{"routed_scale": 2.0, "n_head": 8, "rope_base": 28600.0, "rope_fraction": 1.0, "tie_embeddings": true, "init": "normal", "lr": 0.00998, "grad_clip": 2.0, "decay_shape": "cos", "seq_len": 512, "doc_mask": true, "train_tokens": 510100000}
Below are experts of layer 9 (counted from 0) of a mixture-of-experts language model. Rows are named router (the router's row for the expert), gate (a neuron's input weights, with its number), up (a neuron's input weights, with its number), down (a neuron's output weights, with its number) and show model dimensions 0-255. Each number is 500 + 50 x the weight over its row's rms, rounded and kept within 0 to 999. Numbers have three digits each.
After each expert's rows: a language model's description of what the expert responds to. This comes from a sample of Wikipedia text that the model never trained on.

# expert 8
router:473435406489508445484464468593521420492541458481605511511523498543519476404409476519433464428482497457448536526471441555511425444605481420481501454537449479558450378528606519508475547514458450554544486473481584559488551544476478454496524472588515476378521532542489507592453478551514510566500502385535559541545476472476564533523436534466602455479530482497460480505503568525588437528446462454415540515564496461469432502481546529520395492436570521464501442575547406445489525502543562459491415472556369532486462507542461590564505496454490482545519429425454471472522550412555491539505502480567515501468429531550408570453554434542527472449522453540409484531439591469614570547567466535505538580467522601484520498558509536476528445601405558458470523479480567491497439537498537
gate2:576498471543473525493525517515424468531528524590454490579539529541444613445485496505458470469499474537521576464473391480445430472514527459609542550551449479497475475464585475549515525539492461423559561516403449481512567521583481541510468339475488488473538462455469618468502495471512447476412553524452521504396536537515572574448483449549379511496608426477445456473531483491507498436472500557503486479481506569479480470566471536460572500500478499452593476543463541598594534450588520432591516493442442529501469500496569486578441581476481503441544579383516610479519475500544504542487448453481504539565515444507552530589508564529460577331499587450553491551509514531459452399610566509489486426441506551501403544468578540543475534537451514500483482505554485450491515510520525
up2:489469500493475566495545523504481565380465538387478592552516496551552461542482496591426516424546526600436539505537534484547451506534564658481503452512551623559583478463478556420453470414556484501406469475552480529429458426510549475561564578522485492514356518461446449485475424524514507435556583457427516538571479551532429462552517476448543403592404520548527523506457523491566504511556522518446451513444478456485450485486480424516549562515600486546521518568511474520468486492461519519451592479457503613496504501489552620513560443471570555457497498576473481551556492481472552454520605513561517444560450506419511531549564503516546510439540494573504465566462493499529497520456505477430617555523491569576580477579491471481451479535420475483542468518559426511513536465428560
down2:526497516457539524498409414539545408430535513497577432438562447531464485486539513416487434453579512471526436512521517493597461505467454469564534510527529442477523510526526384500509530460555473475559576580509483474511568556574425583527511508493484465533527428562507511431453496541488514522537608456604484486504433464446544525430479513525528531549459540524404482523512493491523527495514531627468515415580537542554558480433536536521487560574528504450510492553624485405435546516419520447530509564477587579463456529425609475473452563485538513496436497530551447474470458464501403552544578548527485484509536571548469555539513479480365465484540600449450510438640468569478494518459619374551469540578486404489500515564514509550516504476482499559503490445430502467427503506561393
Description: Sports table separators. Pipe and semicolon separators between numbers in sports statistics tables and scorelines, such as | 0 |, 25–22 |, win, score.

# expert 13
router:518471436509557511521474541504492505480521529428593455498562545572560547496471512492536409513468585457429541571575455537518374494521492484473635498475522470517466492542511563384589531474545501474527596527483459551518521479473453538463446463421466443433498487449385502390503530487543561523565578391431471443477476427475446352571415457489541460467467505567476450504481541500566503595469575413461506525510487389417505500504539522574451481479552522520550471524531491430499498541524578406521541595553443499475490491465577531516418511480457506537482442385526491366502582381506432607481486519540479523383545510507478464436505433557489521474510504477471535436553510517482523476524434475526519572512512600466439446522550539481476469449460536553464445557469546523556507497459578
gate1:496497426482564520470425517491467451439558515510480465439560458539440480527499550547384540449519473549496473482537494539538537434460433426548540576473537456452521466448519513343417623549481523419477501588469501540478565511540390555477549507488444537449551566487438486484530414552541556546481435409469581510536483474595444578478534457528507526403577509469529503445621541455498473476587441468487484419529558490441486552527476447460493441545543438454430456533533497485535487554615541475563500603477486532520567515518544528498495507507413529555524462467545480445436507455400377497412532566481602481485390481428467467392534560519607461489509415504471524462496587548552467477520475451510493528468474529485388413558519385490473496459489498483531566514502504468524452523513464
up1:461470546509587452480454501512500575529522503562455383502443523540569564514459540523489508423612508535638493486478416433457493544481554454477512504535457459494448543444600408510579544471550464423499431517394474500424520578548436602605545473557509483491593504514524606491489574506401505508449537418432418465581558495594518506522425503477467585462509415539507414519552504511492454423461541497455484454490544516446581450562489518507494507617511487523525528558476463575459504664500460503475487465485455552493542517468567503517524517484488540508599480528525543565480609443460510513563482555599553503467468500502422448518497572453517533544494528516529570507492532485553570477484582517381435526531501582474451464478432503498567511500506491430511461450364495457473523553558463
down1:467508427584507504462493484490492452527504501461503498496507552617469519556394528367503548498492481502526536478451491536540443560496488428545523389470495458476501458480485461439550467563490479503414546448458520516570429498503484537536441533506449491423521521457593422530522498533545567530446521533539447438479494542510508492579462467496456559487487567526445480592470512602470501479513428589620537550367461492407527462542478410562605444502411401470515518400543462534445403532456438530463462580490439463400490495434403541457502524495495509511515633502618506544554496455447541482499450474553527454428429446470503486398463630584512498433566491464522514531484514421565511490550493480366472502503550563438514462571460497500575522531545523478493506475606499552493422472467484
Description: Accented letters in names. Accented characters and inner letters of personal names in sports and results tables, such as López, Vrbenský, Giovanni, Drew.

# expert 1
router:494550482493598509523520535538519445474514582418592506476581600557523541495458478469607402528541496508459511533475530528524525470496539415496517363470475495476539568582518571501448513462489506417542526492478543455449493520501467504497466502521527544489528517439481496500454463512533491433447448517472413586518431600485518481482484492456587475443520491540369514511552506502485441561572518422459498510492509453583564524471478588548455476546544469480430474561583482437525410451584612461541529476491492564484538485535509521579531507551446465477497516485361561494470478434558483460399418528591556481581520631574457517456495410527608442527507411455409560480464548478569513481527519488490623511492451455481484363571551568479514478487481483472443416517468528494603488604535522
gate2:471438519459495496605480491522537457469457566514507520466399519450526502485550559460554560477471564564479534580637526493409489492597447477536607503528519467543450437509473602433488562520512567470497407479478435482470498471489554521501552528443529565461531465471462526548604491470476545496551582511488467490460547423523472575526563568368528501564475492546532581547456508424512514532564565535405525520502493377474576557388493440554548442480481613438446596525465489532503484540469556568508489548458503395462518479506486578474503404534511473471540489536596424594520493465427519472497587507405498515440449423482444526440475474495484431427491570484503393574507528526537484591505511557461511418410539547533466458442422511532510578517470509558544555533507426547514459573458477
up2:529490538479521463494518473528479478522554552426582504498591471489556503502471480497591465475475550405495460455460586520543546436521475526464444548463512535443421478419466459540454525485488468539425560503549537456555541531449517412495496535564523489505508435584487547525434621524494487520511576486465468532463582460550456404579464487575512468541473485387581482502522467524480553485387435461515483556531428527480474513586570432467422582556437424465484517650486565516438513456497504389528547512475459528613568581597490495512596470485647484514437506465461508514452499545525427485375420570524522524429491550581531505590496527516477579508496559461510518438486508477466507475466605496488571626515511413504419487572581456522546483489452430526522471508552501542486531401471493
down2:633460448460487376546456533559457539525529455461572454456465493483476501479470517463494466447510454505486486477468500514481506553422520452502537495428419516469500476491583505564541581501539467500487422521430469461463536613517400495505563527506409425436434542515462528497474501528563549495404507488550520480476565498479501447676487372477493521484526481454520574492558419459462510451507470469429415454462519398467423553518567448399493532571450514407531573575536527581514482452601495519497600544540515488559521506491555485542481507579444531567609407475410535505484492550436485563507522451519434463480618497516474481483467494471553488525570432539565480505490560455542552444498536445473531512530510542503636497547491511462467544479458499469504551618390485560459551624508556
Description: Sports and music biographies. Tokens in infobox fields and career tables about athletes and musicians, such as Position(s):, basketball, football player, Instruments, Competition.

# expert 0
router:576617445461555484556595498531594394478520590471519481455525551508553465454430400468434478569524512515431563534557453474571469479477458499470581523550475409525453454509563537534505536494538607469550528514477570449484510478599396491474429527542465474435463572533424481455418584516509501507494483507479482491474507473524444471450472535443508465516469588559456430427519464526574548491505510464414398457422549551532528571482516453515469466475519472503476444568592523531517451446503547512444524436567476476491518555602501510442518555476533429520504506478501610500499548497589495554479445428575511488378524553497411497426506530611597476418488414434460508495420524451586557467451579522369505459519449536430514461554563514522529543528424473546444514504543484390529466546535515
gate2:509529498540474585488494512539482499484495485525571454557553477482476514502551446486464552600482507504480472465464428512430467484411547503493434474517478595482575500545455493414560609516571540495507517489574539477581544486443548444480516468384497613482513526586473432487514577631495563501569469491524505497503431539576566533469500413502506455396447505507534486473499535516357592443581573503502561428509508452522543526531407520435411546584574466461441456558556460503500536535460460456464553546480549540505523575512515455436479547411566389455538487530448440496555525536461380469495509513541563515487484454427546550481511476508475503490510531500532446386505536539374528483408438451398644502539538443577424512545543556435482506525582558502473467566506457508488437435529514
up2:544475555463467452412497431410681495446429512510500485458484548484536474479465527476588441550541506542521537483480547464525466430603495481518509528501441501483514560541492450497513433478458445463547490508404507511414490571519475497582478427458544524515399550443328430445470460422521399490502435485512594553478513474428468528486577573630427538548509454496526496516529429478511502465473575519462511533549431470532465484522524475497590615490461601439498495613531473551570441476515363525599424502502528488462566457518546506524552498474480572461453605523500514482519474543448511522455543541546491480531558460557520551528550543447415548530556476455534491487512482419537499481445564445505496538398471530454553493507386471578468488504528531424456496516402507464495519585527596
down2:517577519481536413461508485407514538546505417539457579623462503547514498433434431423446537417428510490410463471520523428489455475420448370502504446526413503577503501473518449551548506385547472536497509514395591511543428505459477514482499479469394458438514492565510536566451479525541539505569437497534556438570395439653442536499543531520531431540444466489455446469491481480552482462545440460468472450546498509519543447444490446496499516491484545520534567447497546492446547417544538499454510557456523599534543553483459432519563580502504487494522576485410446426490483575552560521465430505508435469559424509526441574569531454538540486505519498544431488346567527515477523491541489609572459513462516613515465571498450469443568538539472517461513581472538555424495457474557550
Description: Headings and infobox labels. Words and pieces in section headings, infobox field labels and table dividers, such as ==Career==, Search, ChemSpider, ---|---|.

# expert 10
router:528580497367523515508573454508476428488502570418459460486551546526447453447432473487555448464506509522484554496430561494481410424499526531448579432473457466476525409505493469387533570528516457480590530507550629493439497532603522487459529551419480473461429553511503518491514454455540460486525429490544426498539460484492526544443458521495596479436497528543515486471553552590519477542544493472545496586462569519442523420435521521489391463357487536601403471575511434449526498432443536521501472478615481510476441446519557536495514521488474511492554461394456515447490557489577415436455422512523540528515506525545494510445529471521538390528518525516425495450462586523598546559547410538527462507495512519549494441579617560445505472477459593531416480400459518415525428510577487
gate0:457539598575429513494508495517476455477448524493467550555446478501544548458500476463595545533542429509440508539436635472443542487544547503562625465528494442463535419462511491470480590443498583514464560462542507473528453505565443583481479447456417485499444459496524511474451448572444572540585560469503564590488580548477431514518419523432478529482466496485503552553591435569472432453446376488570489594524497533521563491388567512503516500538518480532500486472535479516606427456546441427454490371466542494529438492506474432491522532465501532440561501592488569572523483457492563509508520550414555532533433548528509538576496423441501482599502538461502465465466499554507537632482520535387525541534571574520463516602458521423464482486502494465366500438481447557470540515583475
up0:412617474505519562485459483520526513518471444536481477406470495603426450442571515507457490572478492433531474541473500584519536601508507524473523586546493372487508414452533502485496518445459486523512511450591540392547491477514437564468578528500520504564472483441435447435473507510501463541478435502510487589518586536533466530516392589470533558530506453423569551537485493542509485495491460496527534532590474506540582472429583565581503397489511485541553589502507440534500486529477527426470570464537459462486536468474568574619467480524514499512577466573431555531494517488449514451576543541542488660644563581480512568544545510523388552521445599401554414467515419508533514555476547489473510446577555462476547497455545484547513521527550430488494500477579430451510447508578539
down0:537530529466549512551529446500501526472503499587465457639555497451546478533580497434522545416537561504514511525455526485561439517507380524494483453489439551534466496501461484584506428586558507496517624509536508559474485503482481505559453513496549473509533501576485508528540569628584491545484582446440495479466393471482477528550486530505484587445495533570447643506541467496494531490439414460519455537453396538523450497570574488387517494465431609494475541505397493404384497537578546489542554439517535566474523505507466484499566476529527489509510606448567472506574466477515449578498485495501503564584511480454423445404424514450520542544409552557539488497492488429519446549490445493524552575528524568427599489567477509470524406456579446498422522528360495535462566488503433
Description: Geography and demographics prose. Words in place and census descriptions, such as population, village, city, located, km, and "was" before racial-makeup percentages.

# expert 3
router:544472521426564454457534511488519504463518451510575485479523463527399465547446525500571453524457550512399598483456495430543443520481465453436541548521583495485427502583545557443497571446449517446495537564494471492539567418463451469445436401414433471502508564459448428483388355471478525487533567515555427510538463552433547436421416451507539480564589466580404459546584496590610406543533557397452439555474547414437540566535541574543525432440594587583501478462559488506502540447552519460552458486564523512516523442529468524512511528485483494528493524398496451461488533461508447495465507505567518466464532545526455494520541493582486443509510470452452589421466466505539544577431555520446552569536570508535453555583544477475490459538448501559516496472466594484554473581499499
gate0:510496551497519412474418499412491521546438518517531420499427592432488423479465538472450504409484481582563657440587563492524427522505476525494448584475367492479534562570547549452489592478529469473609450457512527471522545549376524451474519425405481526570390564517478642540605498506547528509502552400479545440482543466504475444555485512524444470538543409545492479492510556532522455473546534543553483445517561514422575456593515541476448599505549483474509546496440498443524525542537500377481505460461548484513521560476494565465436523481507543553489486572572494454487493469511584451512553468584481497607471461455467588507511522512453486573453508485468542557545456439544493529491509568533502475465473497531548469437477497549476538466609442531418480483508555484461492655525510
up0:458526561424447524565561521456487404501458443442443440511500431495581476480461589572489453549547536459496429584528512513580481463385550442474526404499556464475467483464447430481482380545482482472417543489473427485526385477549474486467550544613488495461474573561465408491454504458515561448464462547559442670471422523554470511399560572467476578437494472617411537591473463502510471511511452458572496507507496493523492496448419458545523454438421551463426563504560495532483515445429478558536511506462438507467477490523491413469546497571439537475482506502425526524590440537425456490546539479448543525485595527521567519543458539508580553410515500440507473494482527501509482437528453526547475512505432463560478495434483563469496454409520605395554431478543400517544512444492509
down0:554561488426531456508392505445470454471538493515464495482505442469548490455520516439499434471496512479457491464542518478446499586546519492410516585468510486419522427530471468472527553544490551497462582483484557517452534490461569492456527556566455583513493515541558502567540496453463479464544533480428504483410398470489452510470454460493388519378442542504534425469528475558541399423490478464465513516538500560488495481426496450486458477481503467528530525576509530459516475558511520445471488462508532481582489487428463462531536427548516454574608579433515542525441498741510563491578526457533442597507402522499516643365413476537459503484464452463479475486521520471497475565590489578559589408456453354587525506494543444485552511540578541526447539519496554495508510581503566
Description: Prepositions and name endings. Prepositions after verbs or nouns, such as by, from, against, of, plus final pieces of first names and surnames (Gösta, Jennifer, Zambrotta).

# expert 5
router:527590466471537459523526522519533528506554511425570471446530463534542527472489449487403389479543505576466497494533452528503464517462471435501550442499471450535473400472609412480498561514541530447441603460574536494507445473444553555459508398483423382530530566572486584510460492527549521572531500438525408497514470585434487483465451471431542423471429552612468493412474509541502489566424495530393428589537511537494575499457520530629493414434605541503425473579516505481625587457479531466549534465449459512442433414527537548484429500515529462533509497539495462440528593455481447566449514484512479443498509580551421562537518537537529468492451536512431488557446498505559427518483538507457531552503446591527504472505549570457522405488562547570461411512492552534539533546604486
gate2:462538399469470528466491543539463578438391465431471461488469629459525465508464508554470519472566568603482474462544572591474502588495539545445483422504520486498472479494559502484482527466541463458474553483456492460483470454574464550515503427470544449473489485527485570531532507449430489449588391531460519546398480454549530545557564480437509469552346483480489489452490542557520520568483463510472515509479571548502511514521479467460489546513497525420414501534467470366434454450607472501423544464479508523521540569517475449507511532434570579545483537494439535553515529568373408565513503622524442509492469546571484573440567460508492564648433563485497515440408519499525535455475517497588417544549473523497465497538497505483509555434524474419563589526421565403461522579606523
up2:471478482508424455566491429407525438584491450562451485513555446552457522457573479540470543523469534374430488548546513491497484530493410466439480555447538438561469452536491534497532451487562477558525413442544507533539536593557541442495451434475468533526467466605599469531476553448465517533482598466542601407554468569481590514479498592460378603458533488478469391463582553503454531410534515542578521530507465467484474519537388479447480447465531475548575467523603601477531590534539489557575456488469533522458540420506510479466533493489509518415501466508582467582500441512515516505500484407564526515494514551359554411440452542427485443503492522479534466521561495496449442547546418497411495452474494544511469423572480590488474470422507517487524455521571533434527523487404561
down2:558493541599547453537556396452554464542613499576508476469528424536474555499472526475451432419518465451476454456505450569441498472558572561526532544571522474497502472494587429400568592478461501456617551543535493511495479512522508507569453424617540422552578483491492487418492367583498523499531480510457443464574522568575415607484443474519456379497514503518552526556493458496556621530426553550511501457561545432469502546542542511548518566546477444523495515468445512464507632496411535470467455470542481512464477563485511603562481567554468451529501447470524462407485476436465472503502489604492469548523511405467420483467464472475517452456557537512489589543455427438581581548525530380407538506477531469512495558527505576447524457553428481501525478500488558465480487514504448
Description: Verb stems and modals. Word-initial pieces of verbs and common verbs or modals in prose, such as ent(itled), ke(ep), consider(ing), help, allow, could, may.

# expert 2
router:545534463517647476477450599546557495455446530440610490480606581500494442433476491559495420478486468465500496466513476511507449477477463475499477542459459433510483486467527416519536559495442514473463524454444570472471544530484488481477463539578427566453522523564502469556479486528537477535557582453498500526541413534432540431507510461475506430627421562537444402527541526587570453579462590463499498544480607519477527505467507486581509553482525548479435512558598516505503532452558552476479484509588433435462544483505496574583415600496548609462511503521372557471435619507549463545428446488497569512471430535586480496494449414474536511558472413518456503518487568508488469559499442564442503574504469634474484441575563541418419447513474555539426458501423489513492483448544431
gate2:474500586492361524470545566509538570451508533430473579469493502551456513474560606463421440523482507528472506346447532447540491521445408545455491477376453410442556510498374472489548598612450485517474488557566528447514633566435530506419431531577534452428590583486529467571503500569422517461494486522553505491495425606465486493437513562530532456543505505505440485494574542544542540601505575505492377533486537463613514523559454564453475429527486483510457527504468468517469470497565472504447515552457431477545519576510576495555546517537509488509509421583451499550588512493464506558505525538528455480541578490489492606428545516463514546504493485466460478428381517484520562473494523491532509549482490509548453397476430539537473483543500491568483463578509470542437451536470418
up2:501544514465485454457442436478476597472474559456466437546456549434399467614498459453454509483551538559546478481511516542498436468579453501449377513474471449552510492492552509551449531549506472543452488546542566508411561544568506466530398573536452483466594416483444400582585527585429545522495585530511596521582466453427488482479585492510357481520546461565509527549547535506506542430472450530554438537575507487468559487528547432489542529536535487546481570527431425523454375446484427464500564460496480548436491609600570501498576470520461503480505548448597420531511546562455466555494487521505462503493441482547535553506534537488587540491538530434439573495497598539510500451498478511423500484540550608637478383495548501425507508503496541493497537484506485466504607462543504
down2:542583533439525491328539550539606495412494508539540631509570625397507555566504633485513528492590486542518480507503533573505468454502488555545504421533553533411603424475501447571616467568520526524523465563472487532409536461445517494574469402503499526492447457552415580494475541459549522507474484517524463521491488475470615468369543536637492460425448490563534466458420469523505467494552482492495489455570472440476595551540478485422472478509525503511536502499489545497547530452521505595518507521501416469459622438490493496463527483458547441528540498452456541556548400536472596483525507545410477575450534524474468525517539552435525534496418520439472528526490574572472491463494528528516529508588484486501450516533439557511532556508585473494461566540494464526445581440442487
Description: Determiners and common function words. Common function words and suffixes in running prose, such as the, their, most, first, following, best, became, served, plural -s.

# expert 6
router:426590560425559482482591514513572558456646598465453491470501504520533422488507489514416418513531469504422487568496515598558541479497475463493592489529454477382413503538489499491457518534497453532457538553520440504497517539501433462515478453498487571474604502521519521500423456513501500567582553471485505524496445417384506497468408500368511504451484525533529447420521512527505414485457552492451540610508495480483467555571515510556400450403576521465466501498523549503514485524569486514419549485608519546551560525528531609519517533472531474522509487505474454483538551433593500650528539465504550544443444512607485522535519523501474410553495549568490535468553573499498434557578496491362569531453531567443504488540563484468488487489461540518490549438439504577648523547565498
gate2:457489581528467498549586514555537583456468481427526379450519479507502446472521540571488460501510572440527494493621467458534580444422488433494480554569520424491376560431509424502427615492519496504412492500517469508468540549505487385552471551515526538480540515591487427474517449616488512414504362559495494505507462443445527599414589472525583462513484553491513459491584536488539490552482500520546564474494541490568571499571551513505511466529503555498587530498607580546550518455492585538545454577455542447514443462473537466439454533545493500507507505541509589512546505482534575515449499450571593481479520466441466603633505492472497476541626573506469473589519512499474440513529525528428497519490501507582466424593470477571494564513472439576494584505456438464537461531522578
up2:526462452610480469483502569519541529476503533432415456604540473518554464504482585430426513528502475531540446481467526518425567448497526475394528427489501414604498605498530461590487588508496513484540460464491555470444493501463526437531526559474519530436544531453507491439519536532602571483483473533485515503522519533417519531500513414491493461538548454554551522614506541490530528424491551517376472493511454513367611475595406500466501460473406520516509498483462577515505418391518450431587472553481571538442540460418514511475428443437537437479553491486405541483577431511492573432497468526552496504487412482422508445501554447416523375531563506560503482444474464571527553499511532581485482567585521485467485507534485604483523515581567472511488579565540417494626448509479482
down2:451535479448482469590541539514536484471561538559422470512481543473437482520517463607511469465512506553559490454593481553486469492570505480550443511587603539518498582582431590430450550445575438509550632527600429510424456481415495508537427458545407506454603469468482677510421502538461564477504501449537559417484523533536417452550528545504499493487590453488523509492440516470591425565542493539510413579504514528649544474450423472496490497519517543526485462465627515514461493479468485474596521534505517488529500445487564437513491478446459516489496444520505451490495571505491601531538501526451503512473497516588534608526479421493489461546529519599522509605476456606451572545496537544397568477523435533546516563583488464518501458483449473547444472542535451515492462442560515
Description: Conjunctions and mid-word pieces. Mostly and/or/but joining phrases, as in eight hundred and eleven, plus mid-word fragments like Sat-ur-day, sit-u-ation, ordinal -th.

# expert 14
router:484503500505617411494628545557588545437520480463453391514492479527481435462476483438442519505516548484435525596538495519559412484506505526468484540511591462495412431506456542445547486502589448436470605521531517498478546477532446464510433544417504461502517552519507428504436405569559557637566540465557439503468483449472479395397444442384656410504521544576457474483496480503574482583432561533469437494402567549456606474458486499584460544493515546505502401531544540523552547500534514495427501445506473531535483443525484492534482544446452468460492443527562538489470495470550520537524482438555575447564472588583562553507575442640497499538458602502526495460495522442572506501449502563468513538465515533460462495565512541492474474544459540591518477463504439469496495540508529
gate2:584462439479556485486619526485443504531476517439395473414480510527342543597469516437462446502482558509489477427488433498478519519471492423469443508472400511457463546516493476432381492440513627449433560481430484469547525451489480460504437471545527489517526487427528452506534482511523441528508473498474465441466491540557486513531564549501553504530562530531473488457480533432462511517464483380480554573462461427572504503444545511541487482595451498542577544445509572492495479382450446459459599578496495555480637493488482571476507455526487547565484507454534492443533503552587496492470456520483504431454497505589428485459578460594457486546494435473468469423533545456610592502515565488562428390426511487460516558528534487521645497474427480465455504577595518531430477541509618
up2:489493580493428576550436517574561481488514518536598506546507567434620463416505476546526577479562428428475544519486485496425486523529483559471502434535579499627469519506557495538566510561480370590511441488567496474456482570506494493466595528525466562485493510516478534494432509522494539526418505503522494618509561503464546408503488464518450462461486534554524488498559475586575451565557470605483457456522581513482491447558477518441494509420564578452385435618436397503524612562575536597557471431495528520494412482502506437558542512507565458460555420525491521534523523479429492441555552483525506542517571463443530561520463467444563516420501551517505526552478493527394467536430438491435562611576501507550526488474498491435415480499515514574544481466453484437625511491485458
down2:544447554479476472485540455550559521503523585430503518468497479473427512548606489508504455472475445449489519385413561533491542597417421491448512445429396461528438495551573468453503502447523590464459532493501524429502421500463506483555478503425469459508579555478531516475581578609451600462493561535495530531408506479478497430455542468552403443440571544511421431477498542488499575510662507492494467469478508462539477457456550538509497548516456541540513494582494469509531448471410391454553510431458462473563608495516560501520500484526487584496496477449534493514441539566543494562554490526558516457534527564503524528475557541481462439384461528420535512486549493565523575502402497411610483491455469517522437414548517495362471577517368420487445541523591499520449528488502567
Description: Punctuation after words. Commas, closing parentheses, quotes, hyphens and dashes right after a word or name, such as results, | Scooby-Doo | (LAO).

# expert 9
router:566514520472530434463514539517484377442398497467560479472500515477576446531480531604516457486482571468450493542491469457595534527511569518439488543496491530421400393482574499470481487492498498461538572530492505437501501488541371430514548445573580482504456520406507531412458580545511473527571473482460479550490425377458497417447475424423509491497457552547484402403549551505478490579488573441450431571445568461456537575443499528508512553497523555534387508511570495491588458483540460481417495502561458582442490503500533498495464536533506535579528475493450603493453503452532468516512454517520505511549487541531471543504553529478502452503453551462432554439504502548526425506502600533497437468551454604453450475524628559543556434611473587588490384459467472480534485419560589
gate2:478478431481465530482528521411454406514497512496450420412504604495487414619489529484506469414518467442531496513468476499458621531468481563428445458413518462493343507447462574546496476523512477527532431487480504494524479494462552422557534517392507474496597538627544467517444523465471493464563458588430357491573491473476565514512479481472549426543444467568622495436562466533441450479480489488407422499489606470525569533525509526572425509546454521526443500515469529540535445509458469558508489486496484489549571526537510520512495462472453583480502438536528576633470467396501611425531495605579526539507398588414521434525421542621457397538469490508534491499539462493547521513447502498489559514499527480534514508459481497561504518511493448522489475468432508573577537474459540
up2:493573478520489457491440526475429536502576464483479558538514436552531632487487513475440515532463546493509462503481489465544403481468517556468491483428501459564495536509439372505624556532544532446500572562485495329467572511512500550515365498617409524466402505498354446468517536575502488519406548478498509530524505499519550443507537520494502525439521465477461484556452450488497554572479554479512530513518420468346433452523531516455560404439545361483526471463502505520451550585511539508487507488601597444530483463449511481557466441517497497437555557481515517496503470635454523468518465397496408489555498445533502535477558472413600473511474500494488539481523491540374411479546536459535511405518507537464513532464530518521486502521464572427570481534530595514474523518462415
down2:531513435432477587445590520445458516514592486482396504470549545456539434485428585544503485433527590497517436440509511519404586462560419439411394505531495460520428439504509471430506467483586559551510570474419550495494474530347525474525545439403606566443442618536502504543451497512460627507468510601466528499483494505465514537597484630485463500467460474373481517474509517535505476408399546419510563498475448443483510528528484552501453592504520425448521492577527594478571493515497509472525427496523570475477539462574463517487514558485497420561474481474533461435496439475482483455465484498552494570480557501439525495500418513500485482489455482562539617514498500433442454546467497579513469477403498467542441444401553484559500501481520490576471496524460529444418491585490509
Description: Institutional word endings. Suffixes and word endings in institution and government terms, such as Soci(et)y, Court, Minister, -ization, and closing == of section headings.